From a checkpoint of a small mixture-of-experts model trained on Wikipedia.
Experts: 16 experts in each of 11 layers, 3 picks a token.
Below are experts of layer 5 (counted from 0) of a mixture-of-experts language model. Rows are named router (the router's row for the expert), gate (a neuron's input weights, with its number), up (a neuron's input weights, with its number) and show model dimensions 64-127. Each number is 128 + 24 x the weight over its row's rms, rounded and kept within 0 to 255.
After each expert's rows: a language model's description of what the expert responds to. This comes from a sample of Wikipedia text that the model never trained on.

# expert 6
router [163 110 111  85 106 156 131 132  92 137 135  91 103 172 125 128 168 142 118 131 143 118 111 109 133  93 146 136 166 138 174 114 119 119 117 133 128 157 151 169 111 106 113 132 121 106 118 149 126 137 139 125 170 154 118 117 155 150 135 125 122 129 145 149]
gate0 [164 129 110 132 132 174 110  83 120 168 139 105 136 136 162 139 137 156 153  97 131 144 114  99 107 129 124 158 171 143  80 103  96 135 139 121 154  98 151 127 156 131 136 112 111 136 147 123 120 161 111 158 149 128 105 120 131 145 176 114  79  81 130  63]
up0 [133 145 143 168  70  72 118 107 163 177  96 150 100 141 143 137 111 111 139 100 149 155 161 136 129 133 141 168 128 150 148 105 143 159 140 131 134 130 161 115 121 170 131  92 113 155 163 142 131 112 129 149 128 101 125 130 128 107 161 129 114 128 122 107]
gate1 [154 131 136 113 143 128 202  88 124 146 120 108 132 132 129 107 159 101 156 144 128 119 141 147 156 127 149 131 129 117 107 152 142  81 177 110 140 175 124 140 167 139 112 140 140 105 139  96 145  96 131 149 184 118 101 158  90 130 113 199  90 126 122 118]
up1 [129 176 120 123 113 134 107 137  98 141 159 115 135 119  80 135 122 119 132 121 174 134 106 166  86 133 126 123 118 150 119 101 103 155 122 144 131 121 141 108 108 135 125  76 129 126 146 135 104 144 127  98 125 116 148 122 127 161 111 113 123  95 167 130]
gate2 [127 124 147 130 117 136 130 152 158 131  99 145  99 131 154 138  91 163 122 122 152 131 107  61 144 129  93 177 103 156 137 106 121 142 135  78 115 104 108 139 126 132 154 116 126 117 117 136  97 138 109 137  92 100 135 118 176 141 150 150 101 101 110  99]
up2 [ 94 119 153  94 120 120 130 130 146 128 107 130  95 125 150 151 131  89 116  87 157 115  81  87 140 121 128 172 155 168 171 100  95 160 113 108 115  92 105 129  92 113 177 107 128 121  93 117 139 116  93 119 126 126 143 111 153 137  80 133 124 112 127 109]
gate3 [157 152 102 135 144 158  87 147 138 148  91 164  88 107 116 121 118 138 104 134 145 117 119 111  84  69 109 154 119 116 154 181 131 125  87  82 155  98  98 134 144 183 125 144 131 123 116 107 145 109 115 116 103 111 147 139  73 165 129  97  79 130 116 147]
up3 [ 66 154 121 143 121 158 104 166 159 125 159 101 113 165 154 102 116 116 156 133  89 156 164 172 136 142 153 131 122 162 122 101 148 149 151 160 118 133 153  84 150 104 136 121 111 120 104 100 117 166 132 146 192 118 102 117 141 112 139 117 179 108 133 103]
gate4 [124 125 131 159 118  91 144 145 136 127 152 153 150 104 163 110 138 131 105 110 100 115 152 141 104 128 111  99 115 150 134 137 143 139 158 127 165 120 139  67 124  90 106 157  96 135 130 156 124 117 136  89 117 106 139 113 172 162 111  99 131 121 143 140]
up4 [122 128 106 134 111 139 103 166 131 183 122  98 141 122 111 173 162 117 137 140 174 186 128  96 115 122 101 148  75 147 117 108 176 155 108 141 155 134 103 154 132 114 175 135  82 136 122  97 105 129 122 164 138 118 132 112  73 117 150 118 174 119 100  90]
gate5 [109 167 137 124 184 129 118 128 127 157 143 100  88 155 117 111 124 113 104  86 112 114 128 177 105 164 150 160 131 104 155 160 127  97 105 165 106 134 132  95 154 136 158 155 130 155 140  96 156 110 161 142 176 160 134 135 113 143  61 149 120 150 149 119]
up5 [134 116 135 131 102 112 143 115 158 121  78 146 144 123 107  96 179 128 170 147 163 183 104 106 189  86 141  93 172 137 109 150 130 128 153 144 125  84 123 150 129 122 132 106  99 136  98 133 142 104 139  91 109 127 125 144 131 156 148 136 121 126 132 101]
gate6 [107 133 102 126 150 114 125 122 158 154 138 152 133 103  88 156 145 179 152 102 137 108  83  92 154 101 176 122 121 115 144 106 104 143 115 132 156  94 125 103 150 139 134 143 129  91 146 135 187 165 154 150 128 131 117 143 168 129 114 137 116 161 106 134]
up6 [142 129  92  90 153 154 153 113 104 110 162 120 146 131 119  94 132  96 136 132  67 146 105 158  67 155 103 112 107 111 116 150  75 127 122 130 113 136 149 179 133 127 122 162  97 136 115 134 117 128 130 157 105 134 146 160  96 160 143 166  92  97 116 122]
gate7 [121 123 135 144 142 153 103 126 145 137  99 112 140 130 119 131 126 161 176 122 112  76 129 126 142 112 175 104  98 115 171 143 119 188 155 169 142  77  90 132 117 126 138 108  83 163 139 102 165 118 158 155 166 144 100  96 107 147 133 137  99 116 140 152]
up7 [142 120 109 125 102 123 130 135 120 129 135 107 120 115  94 118 125 107 101 146 128 204 156 101 117 154  66 168 134 133 127 130 119  96  94 136 101 152 167 128 172 138 139 125 159 117 111 125 105 104 135 113 106 112 149 124 150 104 119 131 112 144 104 106]
Word-initial lowercase pieces. First piece of a word after a space, often lowercase or capitalized Al, St, Ch, N, as in al-legiance, schol-ars, civil-ians.

# expert 11
router [117 123 152 138  95 160 145 146  96 139 123 110  97 145 146 134 112 118 148 142 115 168 148  86 159 130 121  89 144 100 146 149  90 153 155 145  72 150 128 109  96  93 131  88 142 103 163 154 165 119 132 107 101 123 170 126 160  91 172 125 132 111 105 106]
gate0 [140 120 122 111 112 105 115 135 124 146 113 153 130 151 134 114 143 128 103 138 137 151 115  98 140 110  86 147 161 159 154 140  83 113 121 158 128 116 161 145 145 104 111 116 135 136 130 131 145 102  99 188  97 169 111 163 137 105  96 139 179 148 136 111]
up0 [147  98 153 142 167 103 147 106 146 115 127 145 150 109 140 157 131 139 134  90 134 148  72 113 159 127 141 122 102  51 120 131 176 103 111 108 150 159 122 147 122 150 152 166 125 157 123 145  97 148 153  87 107 102 156 109 144 131 109 138  93 117 135 138]
gate1 [154 146  95 132 110 130 115 119 113 149 133 119 120 166  83 102 111 180 113 148 120 117 129 144 141  90 121 115 102 135 153 110 152 141 139 113 123 118  93  86 138 152 144 140  88 113 176 145  93 139 125 134  84 149 126 108 103  95 120 132 144 134 176 122]
up1 [139 132 100 143 154 118 129 156 145 131 117 135 145  79 143 170 110 107 127 122 123 116 135  81  89 174 155 160 141 141 114 137 101  86 104 128 145 149 131 136 136 125 107  67 146 100 110  99 140 128 142 106 114 120 157 197 144  97 125 131 147 124 123 111]
gate2 [ 72 136 105 119 149  98 141 118 111 149 112 119 148 117 144 155 152 137 115 120 121  72  92 123 173 107 101 160  95 147 133 149  72 146 132 146 189 108 158 162 107 103 123 164 122 122 106 105 133 123 160 127 126 160 179  94 103 117 188  83 106 134  91 156]
up2 [179 120 139 137 142 141 128 127 120 109 152 152 161 131 119 140 129  96 112 112 137 122 130 146  61 104 126  94 145 129 120  90 138 133 146  88 109 121 139 116 144 120 144 117 112 145 148 104 164 142  90  91 105 103 119 136 178 118 103 163 118 128 132 137]
gate3 [109 143 127 135 139 120  74 140 204 134 113  60 109 118 102 134 161  93 135 178 132 166  94 107 103  96 129 117 133 116  91  96 122 173 101 155 114  93 151 138 125  97 115 152 151 162 155 121 104 183 105 146 119 123 160 107 123 117 136 101 148 126 141 124]
up3 [122 122 130 136 140  89  89 139 132 130 149 130 112  98 133  96 156 138 133 145 171 168 111 130 105 113 104 133 130 138  87 144 152 114 123 138 120 120 138 118 155  88 109 113 146 119  80 135 104 138  95 160 151 161 151 152 143 132 149 130 135 101 147  99]
gate4 [128 126 107 121 115 127 108 141 135  66 113 188 131 127 110 125 132 114 123 160 150  92 114 122 129 152 146 164 109 147 117 137 161 159 169 113 125 100 154 104  95 111 108 100 114  96 162 173 110 118 120 137 103 123 129 103 161 113 140 103  96 181  98 152]
up4 [143 148 121 175 165 101 158 123 120 138 157 108 110 132 149  96 128 169 114 101 131 128 119 130 110  81 163 125 157 149 150 108  75 127 103 117 133 159 147 149 114 123 164 136 115 133  85  87 100  91  97 113 146 129 127  97 119 142 129 130 103 104  96 117]
gate5 [125  90 112 140 113  93 117  94 109 141 151 116 118 138 121  99 107  99 124 123 113  92 174 113 158 149  95 167 123  88 165 118 119 129 107 124 188 158 124 177 117 119 164 137 168  97 102 146 146 142 104 164 119 101 123 103 109  93 117 130 143 122 122 130]
up5 [141 129  96 109 155  93 145 119  94 138 131 108 137 175 146 136  97  80 129 123 109 116 162 154 165 137 102 158 152  57 142 131 136 134 110 128 173 121 113 190 129 125 152 122 135 115  95 147 140 121 111 134 145  83 138 104  88  90 121 165 164 137 137 124]
gate6 [113 143 166 105 134 180 153 163 142 158 102 109 112 118 152 135 138 109 141 129 135 102 121 136  99 125 122 118  97 108 153 161 142 131 142 137 114 144 136 112 140 164 107 113 157 159 165 115 109  96  91 171 121 122  99 143 126 128  99 131 145  99 166 117]
up6 [130 111 118 160 112  93 135 102  93 126 133 103 121  89 122 127  96 154 124 111 146 148 131 130 148 166 103 123 134 166 107 160 120 121 116 145 140 152 115 161 143 151 152 123 116  90 112 118 157 129 135  61 122 110 148 103 120 112 145 130 149 130 148 113]
gate7 [160 118 102 139 138 151 116 115 114 158 131 138 129 189 113  96 104  85 120 130 136 108 100 153 133 110 146 180 116 134 140 108 134 125 105 112 134 114 132 110 118 150 123 133 127 146 156 103  83 133 113 144 139 141 207 104 228 163 125 120 154 131 156 170]
up7 [ 87 109 143 145 154 139  53 128 117 186 145 145 142 199  61 157 162 152 130 110  93 106 104 152 124 146 140 143 130 181 155 103 118 139 159 148 155 143 173 132 113 145 157 117 120 120  97 133  93 160 140 105 122 162 139 154 157 165 129 122 102 122  85  81]
Table rows and dates. Table pipes and row-ending line breaks in sports or filmography tables, year pieces such as 20 and 19, closing parentheses, and month names.

# expert 13
router [143 127 118  83 116 117 105 141 176 141 133 178 161  93 110 112 140  83 144 103 153 113 111 111 103 157 156 157 155 123  79 128 146 114 170 134 144 158 178 103 152 149 163 122 139  91 105  88 143 165 131 160 145 120 143 121 133 138 127 120 181 125 167 157]
gate0 [134 135 132 114 108 127 142 141 125 127 126 112 110 141 166 117 106 178 119 101 130 148 141  92 187 102 115 169 124 127 149 143 158 168 158 128 116 159 173  99 136 123 139 122 123 108 117 168 135 138 138 151 161 112 130 121 118 164 144 122 171 111  91 134]
up0 [130 164 109 151 131 149  77 110 143  80 135 109 129 137 103 106 173  99 150 116  99 167 120 101 113 175 136 108 131 131  92 101 120  92  74 112 105 148 117 108 111 104  75 124 165 121 144 129 128 127 124 117 109 122 122 136 146 106 113 152 156 162 166 103]
gate1 [109 141 109  85 119 114 151 162 110 143 140 197 103 113 173 136 145 162 133 111 131 125 121 130 131  89 144 126 169 119  79 119 115 152 126 146 137 114 110  88 123 110 127 156 143  55  87  87 129 135  99 156  99 140 131 125 106 159 156 138 161 167 106 134]
up1 [110 133 137 137 126 102  85  87 159 129 102  43 140 143 124  95 122 148 121 127 101 135 159 164 127 160 106 181 142 110 124 132  96 123 142 128 144 148 152 181 134 137 121  97 114 170 149 162 144 104 137 127 163 132 105 101 143 143 123 132 102  97 116 116]
gate2 [127 147 144 110 133 143 152  86 139 138 123 119 162 102  94 135 157  93 153 159 148 107 132 117 118 140  89 168 116 133  88 149 118 128 156 170 147 131  86 105 141 108 146  80 139 144 116 150 132 117 159 117 176 139 116 143 146  99 139 114 135 110 161 103]
up2 [128  82 153 127 127 117  99 144 110 126  98 183 142 139 132 162 135 109 109  92 104 136 140 158 139 130 213 103 127 123 148 123 117 154 108 101 116  93  98 142 166 122 137 166 164 126 118 137 102 141 147 143  92 121 174  93 132  96 119  77 138 103 131 132]
gate3 [159 124 120 104 127 132 142 149 125 161 134 164 101 113 131 111 163  75 134 140 110 134  97 104 113  87  92 146  92 117 117 125 130 115 145 140 161 139 138 155 135 135 126 130 139 131 119 106 120 141 108 135 134  79 138 158 112 100 128 122 124 108 117 140]
up3 [128 111 101 127 145 134 121 132 108 102  93  96 144 139 119 142 108 155 149 107 121 122 118 108 116 124  96 122 123 123 126 108  92 138 130  84 153 116 118 105 135 148 137 126 104 159 132 116 101 165  83 108 164 128 110 106 143 105 136 122 128 194 167 141]
gate4 [177 124 162 137 105 109 132 120 149  94 141 136 115 111 133  71 107 106 125 102 220 152 164 137 134 122 183 170 146 141 140 121 131 145 126 101 142 140 119 143 183 124 135 112 132 136 179 148  80 153 154 106 149 111 155 126 147  86 145 105  90 155 131 119]
up4 [121 104 155 133 118 131 149 168 138 156 111 163 112 148 130  91 156 106  99 145 181 126 144 122 143 149 146 150 142 136 123 108 142 186 153 131 167 143 138 139 144 149 126 122 108 157 130 137 114 186  97 162 149 131 146 131 170  95  89  96 127 135 131 132]
gate5 [118 122 141 112 138  66  91 143  97  83 161 156 100  98  89 157 116 154 117 129 125 151 125 117 112 101 112 129 143 118 154 150 116 114 111 105 121 131 147 146 109 154 124  94 115 115  99 119  84 148 100 127 166 131  89 151  77 131 137 121 138 118 147 125]
up5 [138 117 114 107 121 144 168  83 109 141  56 118 130 141 136 106 137 116 137 138 121 129  60 148 124 129 118 162 125 119 152 104 113 145 109 126 106 111 143  95  93 113 126 180 125 112 159 168 161 111 179 165  83 107 133 127 163 132 106  89 135  91 130 111]
gate6 [149 181 130 136  86 126 112 150 156 121 116 118 130 104 118 106  98 131 165 133 132 106 124 134 147 156 124 113 149 140 140 163 154 129 140  88 101 140 143  78 147  94 135  81 114  67 160  87 123 126 158 140 109 143 127 149 112 139 122 102 136 105 116 132]
up6 [160 103 116 129 109 157 132 141 164 130 140 114 122 124  89 115 111 130 117  98 111  93 132 114 131  91 127 132 106 109 139 140 141 108 107 122 124 114 145 141 183 142 107 123 136 128 115  97 163 176  92 123 107 134 123 165 126  95 137 121  99 124 134 170]
gate7 [128 105 106 115  85  90 176 153 131 130 132 167 130 114 152 151 132 133 136 179 142  90  91 145 145 111 118 137 155 140 157 155 154 121 111 140 130 131 126 111 144 136 133 134  96 120 127 137 128 149 148 113  87 124 154 139 162 176 132  65  94 127 144 154]
up7 [132 109 151 122 121  92 165 135 139 131 157 169 102 141  99 135 120 143 114 161 170 137 130 111 104  88 162 161 151 141 150 116 147 136 126 153 139 114 109 150 149 112 148  99 138 143 105 114  98 143 117 111 142 126 149 133 159 148 154 107 127 117 134 110]
Lowercase word beginnings. First pieces of ordinary lowercase words after the or a, such as ar(rangement), sub(stantial), c, f, w, sp, con.

# expert 2
router [150 116 124 129 107 156 150  89 105 114 148 129 157 129 134 108 128 153  99 138 130  79 137 127 115  65 158 112  98 149 110 128 164 118 125  85 173 139 145 167 134 125 153 129 130 119 159 115 154 168 158 142 144 171  76 187  97 102  87 138  91 125 101 100]
gate0 [133 168 110 122 123 106 142 136 112 130 141 129 121  99 132 123 132 110 116 159 133 120 117 130 120  99 149 141 120 139  88 101 105 162 118 100 185 143 149 108 177 140 159 107  70 124 151 143 137 159 113 135 131 132  94 155 128 106 131 178  92 125 140 130]
up0 [113 141  89 116 119 140 149 135 115 111 156 134 110 130 141 173 147 118 118 109 114 125 108 153 133  71 133 149 148 123 136  94 127 158  97 135 140 129 136 131 152 111  89  98 101  72  81 129 120 120 167 128 150 119 130 104 113 156 129  97 120 101 105  85]
gate1 [154 176 116 116 147 175 140 147  95 127 108 122 131 114 149  66 156 118 173 136 114 161 124 116 105 107 158 130 145 141 120 162 119 143 177 103 132 155 119 123 127 171 135 136 134 118 150 116 115 156 140 147 136 143 100 113 148 168 111 159 120 114 114 119]
up1 [116  67 133 177 141 137 144 167 129 153 139  63 148 103 123 183 122  89 120 120 136 107  77 125  94 112 110 128 116 127 147  96 131 129 141 134 116 121 140  87 121 143 109 116 129 105 114 144 117 112 127 124 139 191 124 159 113 104  95 106 157 142 136 112]
gate2 [105 110 134 104 154 107 124 125  87 146 175 147 131 105 119 134 165 144 111 126 133 188  96 100  82 117 131 103 155 123 156 119 146 124  86 161  93 120 130 113 143 146 130 148 118  79  98 166 125 139 129 107  90 134 151 130 128 141 114 176 125  60 126  84]
up2 [101 109 133 127 150 131 137 158 142 117  96 131  91 128 109 111  89 143 116 126 122 118 111 120 126 165  73 152 111 126 120 100 150 128 138 134 127 152 153 150 121 123 151  89 106 187 140 104 132 121 119  85 119 127 132 137 123 108 164 168 131  97 138 136]
gate3 [115  95 179 110 106 143 138 142 145 147 133 164 106 102 162 135 104 103 127 134 128 115 106 153 136 127 135 129  80 117 110 179 147 117 121 113 176 105 131  81 156 162 100 112 127 176  96 113 130 132 144  67 130 115 148 119 135 120 162  90 137 104 123 139]
up3 [112 123 165  96 160 159 129 111  91 169 131 102 134 103  83 105 105 159 111 153  98 136 127 124 111  89 164 122 124 150 140 150 116 122 106 143 139 147 153 136 103 118 127 112 139 110 190 135 139 115  62 124  91 116 168 120 139 134 143 151 112 127 122 173]
gate4 [121 110 133 118 135 114 186 110 137  70 153 119 144  71  76 164 144 121  82 101 148 129 101 120 102 163 182 134 120 117 148 152 165 120 177 120 143 134 125 112 132 134 177 147 119 138 112 136 169 111 115 148 162 116 131 164 119 119  82 128  83 131 185 106]
up4 [109 159 127 130 128 141 150 146 153 117 165 131 150 136 111 137 102 155 108 156 169 123  84 112 134  73 145 115 139 124 155 137 133 105 166 153 127 101 116 145 115 133 157 134 139 148 134 153 176 115 118 173 132 141 107 116 166 128 187 135 119 117 168 154]
gate5 [147 125 175 120 138 146 163 121 137  95 156 131 167 176 106 118 133 145 133 118 139 155 133 158 136 163 151 131  87 148 126 118 142 125 145  85 168 129  96 123  83 113 166 147 109 179 135 149 134  99 147 131  91 125 106 175 130 130 126 103  86 138 119 129]
up5 [158 133 133 146 137 122  99 149 103 191 157 133  77  56 112 121 132 154 114 107  97 148 135 150 142  61 119 125 109 111 156 125  75 132 153  74 125  96 143 117 139 133 153  93  84 136 144 134  90 161 104 127 106 137 107 112  96 120  96 128 155 118 145 117]
gate6 [152 171 122 180 146 160 131 117 144 157 143 111 154 157  81  92 128 162 131 148 114  64 128 116 139  98 177 109 170 149 115 165 118 131 139 151 172 171 142 108  88 143  66 141 139 119 166 113 147 119 123 145 142  92 132 117 137 126 151 115 116 146 158 131]
up6 [118 111 132  99 147 104 108 121 173 103 113 132 126 108 164 141 145  91 100 114 138 133 120 135 116 151 103 136 111 138 150 109 150 122  97 146 113 110  98 158 178  96 177 138  91 119 111 150 108 130 123 124 106 124 139 109 114  76 119 166 127 119 122 121]
gate7 [128 113  93 145 124 118 173 127 116  96 100 142  85 135 100 118  88 152 164 142 137 146 134 125 186 115 136 150 139  94 122 148 141 146 112 134 131 156 113 154 120 118  86 172  95 155 111 113 122  79 134 106 113 105 138 130 116 100 109 162 138 134  80 109]
up7 [156 139 104 110 115 144 112 149 101 133 116 152 132 158 145 113 102  91 130 114 143 143 122 157 136 118 187 127  98 140 121 125 109 118 112  76 148 121  84 118 127 125 152 134 136 145 150 144 112 134 108 118 168 129 128 174 143 117 131  98 161 115 137  84]
Pronouns and word-middle pieces. Subject pronouns he, she, it, they, and mid-word fragments after m or l, such as Em-m-ett, ro-omm-ate, agre-ement.

# expert 7
router [ 85 137  91 119 141  77 117 122 107 123 102 121  88 110 105  88 115  90 166 137 112 134 106 144 159 126 128  96 132 121 100 163 126 119 165 114 103 102 113 146 131 177 104 168  94 153 152 155 130  99 155  97  95 136 151 156 105 124 118 146 141  98  77 122]
gate0 [102 100 140 122  97 153 135 141  97 128 131 156  99 129 160 144 126 144 155 123 129 134 125 144 152 142 139  99 144 161 127 163 130  97  52 111  93 160  89 175 152 128 134 141 136  73  94 128 140 153 131  69 125 141  75 133 110 177 134 135 137 153 115 158]
up0 [105 106 141 167  79 139 139 124 103 138  82 139 110  99 139 128  98 140 169 152 104 107  94 117 132 108 133 162 110 148 184 152 161 112  76 104 146 138 105 151 143 148 108 156 151 112 135  92 137 130 158 103 146 140 123 130 115 153 117 113 170 142 131 181]
gate1 [162 124 146 132 170 103 132 143 157 131 137 146 128  91 157 133 101 101 155 100  92 135 106  97 116  97 128 145 128 146 149 171 123 126 101 135 120 161 122 147 106 141 146 103 110 107 119 154 137  98 142 127 136 125 160 156 115 146 127 181 127 116 157 129]
up1 [112 149 121 143 119 120 105  96 114  99  96 100 114 155 104 115 110 150 114 133 158 148 108 129 152 171 152 136 113 154  59 118 105 130 135 150 148 116 165  89 113 116  61 123 112 119  69 120 151 123  99 122 124 141 119 141 161 138 122  86 146 143 154 136]
gate2 [122 134 130 137 153 110 146  68 107 126 128 145 128 134  94 139 106 177 118 104 119 138 143 121 149 134 188 108  94 112 161 170 108 143 168 103 133 121 154 150 136 114 112 114 137 129 119 141 125 123 156 145 137 118 121  96 133 142 100  87 156 135 111 113]
up2 [105 158 166 120 145 148 147  97 105 113  92  93 113 172 126 181 148 154 137 141 159 167 126 135 115 148 131 119 138 106 144 101  95 144 122 110 132 154 128 139 107 125 128 121 100 121 153 171 149 130 123 124  88 115 127 124 114  93 157 105 129 135 150 123]
gate3 [143 158 117  98 130 146 122 111 149 149 113  65 140 111 100 130 182 167  88 127 130 136 149 127 134 135  55 177 140 137 149 116  95 144 101 200 143 119 147  92 145 145 127 161 128 144 142 114 137 132 160  97 150 138 161 154 125 154 159 109 102 148  90 132]
up3 [144 150 180 143 104 132  94 156 120 145 113 144 104 112  80 132 158 123 162 145 127  85 128 133 131 106 137 128  97  87 156  96 143 159 151  81 124 117 107 131 128 147 137 126 120 120  97 160 159 135 147 129 130 128 125 139 125 181  93 102 132 106 132 161]
gate4 [165 109 149 163 147 113 128 118 139 146  90 105 112 132 123 123 103 127  72 204 143 165 130 119 181 120 144 100 133 159 129 111 129 172 153 127 127 113 174 122 114 125  90 127 116 130 126 123 146 113  95 144 115 161  79  98  92 109 142 151 108  99 114  55]
up4 [111 141 148 138 123  99 156  78 116 134 134 113 174 165 124 104 100 114 119 146 144 120 181 132 129 105 104 112 106 142 127  88 116  86 113 124 165 109 112  97 116 140 110 177 130 114 103 117 153 116  85 146 117 103 126 157 118 155 135 168 159 122 112 155]
gate5 [ 89 118  69 151 100 153 111 125  81 149 155  68 118 138 125  86 133 164 133 181 152 116 133 152  92 121 125 163 166 105 123 111 170 150 152 109 123  75 142 114 142 150 104 142 121 169 156 128 139 112 118 116 140 138 145 120 157 162 159 133 129 123 118 126]
up5 [ 67 108 122 157  99 162 117  89  99 130 129 136 114  88 149 107 120 155 114 147 150 171  84 132 105 140 134 143 112 142  67 126 141 125 129 137 132 114 121 146 122 172  92 153 158 116 113 137 134 111  62 117 124 133 174 141 179 148 164 161 126 136 139 143]
gate6 [123 137 177 145 121 112  90 146 136  91 120  50 115 123 129 163 143  83  90  90 105 164 126 161 132 160 113  96 141 103  95 135 144 133 154 102 123  82 137 162 155 112  85 125 153 110  95 131 150 112 162 138 108 188 109 170 110 109 142 140 165 114 133 108]
up6 [100 138 140  96 154 126  95 166 144 121 117 111 149 124 164 118 186 107 137 131 146 150 110 140 157 138 114 114 105 145 131 110 167 149 168  93 106 137 101 123 152 121 140 145 161 143 137 134 128 110  72 134 116 152 105 115 128 123 170 137 121 162 156 120]
gate7 [113 167 145 145 171 132  87 159  75 151 125 146 130 106 154 148 100 116 127 179 101 122 130  97 143 127 100 132 113  76 116 157 141 101 160 142 117 114 135  86 108 108 121 151 127 125 121 156 132 119 123 107 100 102 160 137 134  90 139 123 162 146 163 180]
up7 [129 147 135 128 159 147  77 143 110 140  88 121 128 103 157 148 110 122  76 147 115 128 152 109 156 122 137 139 146 110 139 151 165 114 116 153 107 136 127 109 109 142 162 144 149 142 158 190 118 121 135  82 106 105 119 104 130  60 140 128 145 169 167 182]
Periods and numeric punctuation. Sentence-ending periods, decimal points inside numbers (17.19, 0.760), en dashes in year ranges, percent signs, and sentence-opening The or In.

# expert 12
router [ 81 169  93 116 128 138 141 128 146 129 103 151 122 125 136 117 100 155  87 123 114 170 118  91 159 149 124 141  93 158 144 116 108 146 149 146  92 104 141 117 129  97 109 103 123 105 125 129 101  95 106 123 124 111 140 145 160 130 137 116 138 113 116 132]
gate0 [163 104  90 102  82 129 108 138  98 151 116  97 132 173 138 105 109 149 101  63 106 144 129 142 117 114 116 152 151 156 104  96 142 160 110 158 117 144 118 126 113 102  87 115 119 183 114 118 105 130 138  96 152  90 144 139 159 102  79 151 107 134 120 174]
up0 [ 94 146 174 110 145 158 121 117 182 118 131 131  98  77  66 158 118 111 131 145 146 134 121 144 139 110 141 118  98  80 171 142 113 114 154 104 169 123  75 176 171 113 162 145 138 105 115 118 118 125 138 145 139 168 111 156 125 126 132 126 113 101 142  98]
gate1 [137 137 135  84 105 128  89  74 118 115 133 102 136  93 132 123 108 140  96 140 121  96 117 101 136 159 131 154 146 185 120 135 112 127 115 156 107 103 162 147 136 133 154 103 139 123 143 140 178 148  93 172  86 101 121  95 124  75 129 105 138  92 133 125]
up1 [122 105 149 176  79 130 129 145 164 110 110 167 119 126  96 135 121 129 139 136 166 150 104 145 137 106 122 143 137 118  91 107 143  98 107 112 155 150  96 113 140  70  87 173 148 144 120  99 104 123 177 123 129 114 118 141 142 148 136  87 141 127 151 111]
gate2 [145 131 118 131 120 143 163  93  84 105 116 160 122 109 120 170  93 140 131 113 100 102 125 151 170  86 151 154 116 143  92 146 157 118 130 101 110 126 160 121 141 158 105 145 106 150 124 138 105 115 111 149 135 113 124  80 161 105 124 139 171 157 161 157]
up2 [108 117 128 143 116 152 120 168 101 112 128 134 133  63 113 145  81 154  96  90 149 129 126 166  97 141  89 120 169 141 138 130 144 110 133 100 106 128 105 134 162 118 118 177 148 143 160 104 149 102 160 150  99 108  94 129 130 132 148 122  76 111  91 123]
gate3 [126 173 164 109 166 104 102  88 125 140 152 146 153 152 121 164 131 144 112 137 131 172 116 123 157  51 118  87  64 167 105 139 104 134  99 121 128  99 132  96 100 117 124 156 175  97 132 139 123 147 163 137  98 129 102 130  97 159 135 144 148 123 145 165]
up3 [155 148 159 120 156  99  92 132 125 130 138 136 131 144 124 155 124 130 121 120 150 129 143 106 141  84 135 113  88 139 111 151  93 145 135 112 122  98 106 117 134 100 139 120 167 107 147 169 159 152 173 121 139 163 115 105 119 151 146 133 112 158 150 129]
gate4 [127 117 113 140 163 171 117 151 164 152 105 109 136 120 161 178 157 115 136  96 128 126 115 144 114 122 134 157 105 157 143 128 120 109 113  71 180 123 107 124 148 124 132 134 148  66  99  93 106 134 124 171 128 156 130 125 113 128 115 111 163 137  99  95]
up4 [104 118  96 147 130 117 123 140 183 156  90  91 129 125 131 142 154 123 121 103 151 144 129 114  98 128 127 131 107 147 110 128 130  97  99  84 166  67  92 155 118  81 124 142 176  68  86 140 107 143 157 150  95 142 117 115 137 138 182 127 163 117  80 118]
gate5 [123 139 112 162 128 123 147  90 141 114 163 106 123 128 153  77 171 125 105 141  84  92 151 108 144 197 147 179 137 126 155 114 149  77 118 128  90 132 170 150 132  83 113 140 152 116 156 119 161 135  87 129 123  91 144 110 178 135 153 134 154 134 130 108]
up5 [134 137 141 106 122 137 132 110 122 127 139 132 165 150 114 130 144 112  91 110 158 143 119 158  99 127 140  98 142 119 106 112 130 145 178  97 128 117 129 101  90 122 124 129 103 138 120 114 115 131 117  88 141 111  93 136 161 136  81 102 117 144 115 168]
gate6 [117 157 108 184 107 115 109 146 109 146  80  91 131 127 102 132 138 112 180 143 143 112 148 181  92 137 108  99 123 131 112  86 164 138 120 111 109  90 153 140  82 108 149 135 114 124 118 154 104  85 178 173 140 167 162 115 161 110 171 116 120 157 127 150]
up6 [147 126 140  80 180 150 165  95 148  88 132 128 121 114 159 112 166 142 102 119  94 135 141  96 117 110 151 141 140 133 113 116 135 135 129 117 134 179 149 140 133 132 130 110 152 156 122 128 151 179 119  75 105  99  91 115 100 116 116 111 153 111 130 129]
gate7 [129 123 135 165 122 140 156 146 141 111 127 142 110 156 103 103 113 159 140 142 134 126 132 126 124 116  89 155 111 113 118 136 103 127 124 126 152 111 171  91 127 121 134 182 131 106 132 162 103 118 155  88 117 122  90 112 113 122 121 121  86 122 150 150]
up7 [149 133  89 153 132 123 107 134 152  92 123 116 125 106  84  99 116 173 124 111 167 122 138 119 142 128 121 123 147 132 123 108 114 123 136 162 145 122 109 105 106 106 111 147 119 107 138 168  70 107 130 145 154 124  94 147 134  97 156 114 150 129 153 137]
Digits in numbers. Digit tokens inside numbers, scores, vote counts, times and coordinates, mostly in tables, such as 88-1, 38,-10-6, 1:-08.